python train.py --experts_per_token=3 --d_shared_expert=256 --moe_layers=[0, 1, 2, 3, 4, 5, 6, 7] --normalize_top_k=true --balance_loss=0.0079 --router_cosine_scale=14.0 --lr_router=0.000566 --lr=0.000834 --beta2=0.99 --batch_tokens=[32768, 65536, 131072] --train_tokens=318900000 --steps=4901
Below are experts of layer 2 (counted from 0) of a mixture-of-experts language model. Rows are named router (the router's row for the expert) and show model dimensions 80-159. Each number is 500 + 40 x the weight over its row's rms, rounded and kept within 0 to 999. Numbers have three digits each.
After each expert's rows: a language model's description of what the expert responds to. This comes from a sample of Wikipedia text that the model never trained on.

# expert 32
router:524519478473492538513474458501490499510498562475512498562547440469484538527518449531488450555506562535471517521481538537491510489489481500422517520451465475485444491442606480431510512393518510482524454413517513460410481552553502497503402473
It responds to: Word-final suffixes. Endings that complete a word, such as -ed, -ing, -ations, -able, plus words like information, known, found, often in headings.

# expert 38
router:516483536523448566489470497512485550540465440521448564524466443516531536477520434532465471467429536548474443477435551450478532484524552522420492553508435505492520509488493512382495446514494513434483504476532504481527473532537515525472462535
It responds to: Opening brackets and quotes. Opening parentheses and quotation marks that begin an aside, gloss, date or quote, plus LaTeX braces and Thai script bytes.

# expert 9
router:536492497486478467456460527535516507555475488510563556496510451395462468493501419499434470490460528532526426544475574458516507499520491473467495505443486492469454553473506475445525471427501533510495470517466484536493504515570509442498447531
It responds to: Small numbers, word stems. Single digits and small numbers after spaces or brackets (9–11, 4th, US 117), number words like seven, and verb stems like require, arrang.

# expert 21
router:495503485477486499488521446513560530515547487486502524502495492463525528471465489484438506529462546516507439490436608456532477473492509494471497492479483407512471550526498589444522465518534489481515441448526468461481497485631496456433453570
It responds to: Sentence ends, misc words. Periods and quote-periods ending sentences, plus scattered words like required, Robert, training, kn, often after in or the.

# expert 2
router:491460505503495556551464470546564450525537474497512547548549460441502554483444486482447460519465570471425500497460568481531492497472469495485490487513476487394533540486520545367467472475459476426522496492525505419488471502535470523423478491
It responds to: See also headings. The word See in "See also" section headings, plus coordinate symbols like °W, ″E, MPC codes and odd word-initial fragments.

# expert 6
router:499468513447503526564524512504486525607539480508488542502487459457504507495545528516431480529451509535423431488507491471510478496484500497424526526507511455495504480478569458401482472489530496461522506470538482465492465490525557489383403534
It responds to: Articles and descriptors. Indefinite articles a/an and descriptive adjective pieces in species and taxonomy text, such as moist, tropical, brown, ancient, deep.

# expert 48
router:515464429461478497466542446526475489484490483466518513494503496522448482528514455477490537469424543455518430405489563506485508497463520514504503479485528472512482493471505530409470508520505518487488477509518501489503426481527555456446429486
It responds to: Time and quantity nouns. Nouns of time, duration and measure after numbers or articles, such as years, weeks, season, episodes, km, and percent signs.

# expert 51
router:515488546524498507499498466513480580573500491510527511547460421482498556537514453491466477467462540540492424517506558516462492552447499481438514515477523435470591540461522454503489518520527553498534487483465502463525481465604550476469462495
It responds to: Clause commas. Commas and dashes closing a phrase or name mid-sentence, before and, which or a new clause, e.g. Alabama, maters, Utah.

# expert 62
router:538508498500455498516506505481501536478471513446525517477577483479476509546478519469464445429491554502515413454436551409565470512523519474483428538457502485451515538486581497425476489420477433470482528469509490478457488525561535511469434499
It responds to: Of, and, nationality adjectives. The word of after group or number, the word and, and nationality or religion adjectives like Jewish, Polish, German.

# expert 40
router:537449429525475559500494452495490514550533499453457490483543442430512570495482442472487476495441557473460434474473521450510471476496522477483494481549499500494463515520475535347491469460454562484445480486500473474484464534548531516453395504
It responds to: Names and non-Latin script. Proper-name and nationality words (British, Soviet, Airport, Battle, Street) and bytes of non-Latin scripts like Arabic, Greek, Bengali.

# expert 19
router:528498531492464533529465542505498528509463498476490550541554443497514528526461445387459466447429609486420483508534560493492505540488523542519521496510539542436499472521550508438513455571490485464494506497500534477481539484516555533441454516
It responds to: Of after nouns. Mostly of after a head noun (vicinity of, part of, chief of), plus locative in, from, into, near in place descriptions.

# expert 59
router:436482510506470566493508477446494489554581487428446533501510448436523462555522486533511472548510595525421450479499553446552470489511474518470531432415538470497550522479474509403555452491518548480483478491575510463491557503493472412424446493
It responds to: Sports competition context. Prepositions, articles and sport words in sports writing, as in played in, made it to, men's doubles, football, league, tournament.

# expert 22
router:529492525524411492508512477468467493499530513515526503544537453427488479549463482460459514524485527512480450511520518503405491503522553460450486510495443470533504586557538476417487476529517563453487480524458452484496464500540556434492467576
It responds to: Verb forms and endings. Action verbs and verb suffixes in narrative, such as returned, moved, sent, transferred, and endings like ate, ing, ed.

# expert 52
router:493478458518471515521492492473501499517534446504513559502479491368450523575534475480446515470420524447416430523458487441468492503450476463489504482459492521501496450465476484451441509454466497445465503509473452446509457496549537541485401544
It responds to: Possessives and mid-word fragments. Possessive 's after names, her, and odd word-start or mid-word fragments like Mount, Rom, V, ient, land.

# expert 60
router:516495474511445536477543507485411544511503471513544528537525434481453508551497488459480535474456539483524477528498567449494517551451447536474512572484526485517538494473537479410505485494505510467469461474481480467550456437568542468468469511
It responds to: List-introducing colons, name pieces. Colons ending a clause that introduces a list or title, plus Arabic and other name pieces like ah, ham, Dam-ascus.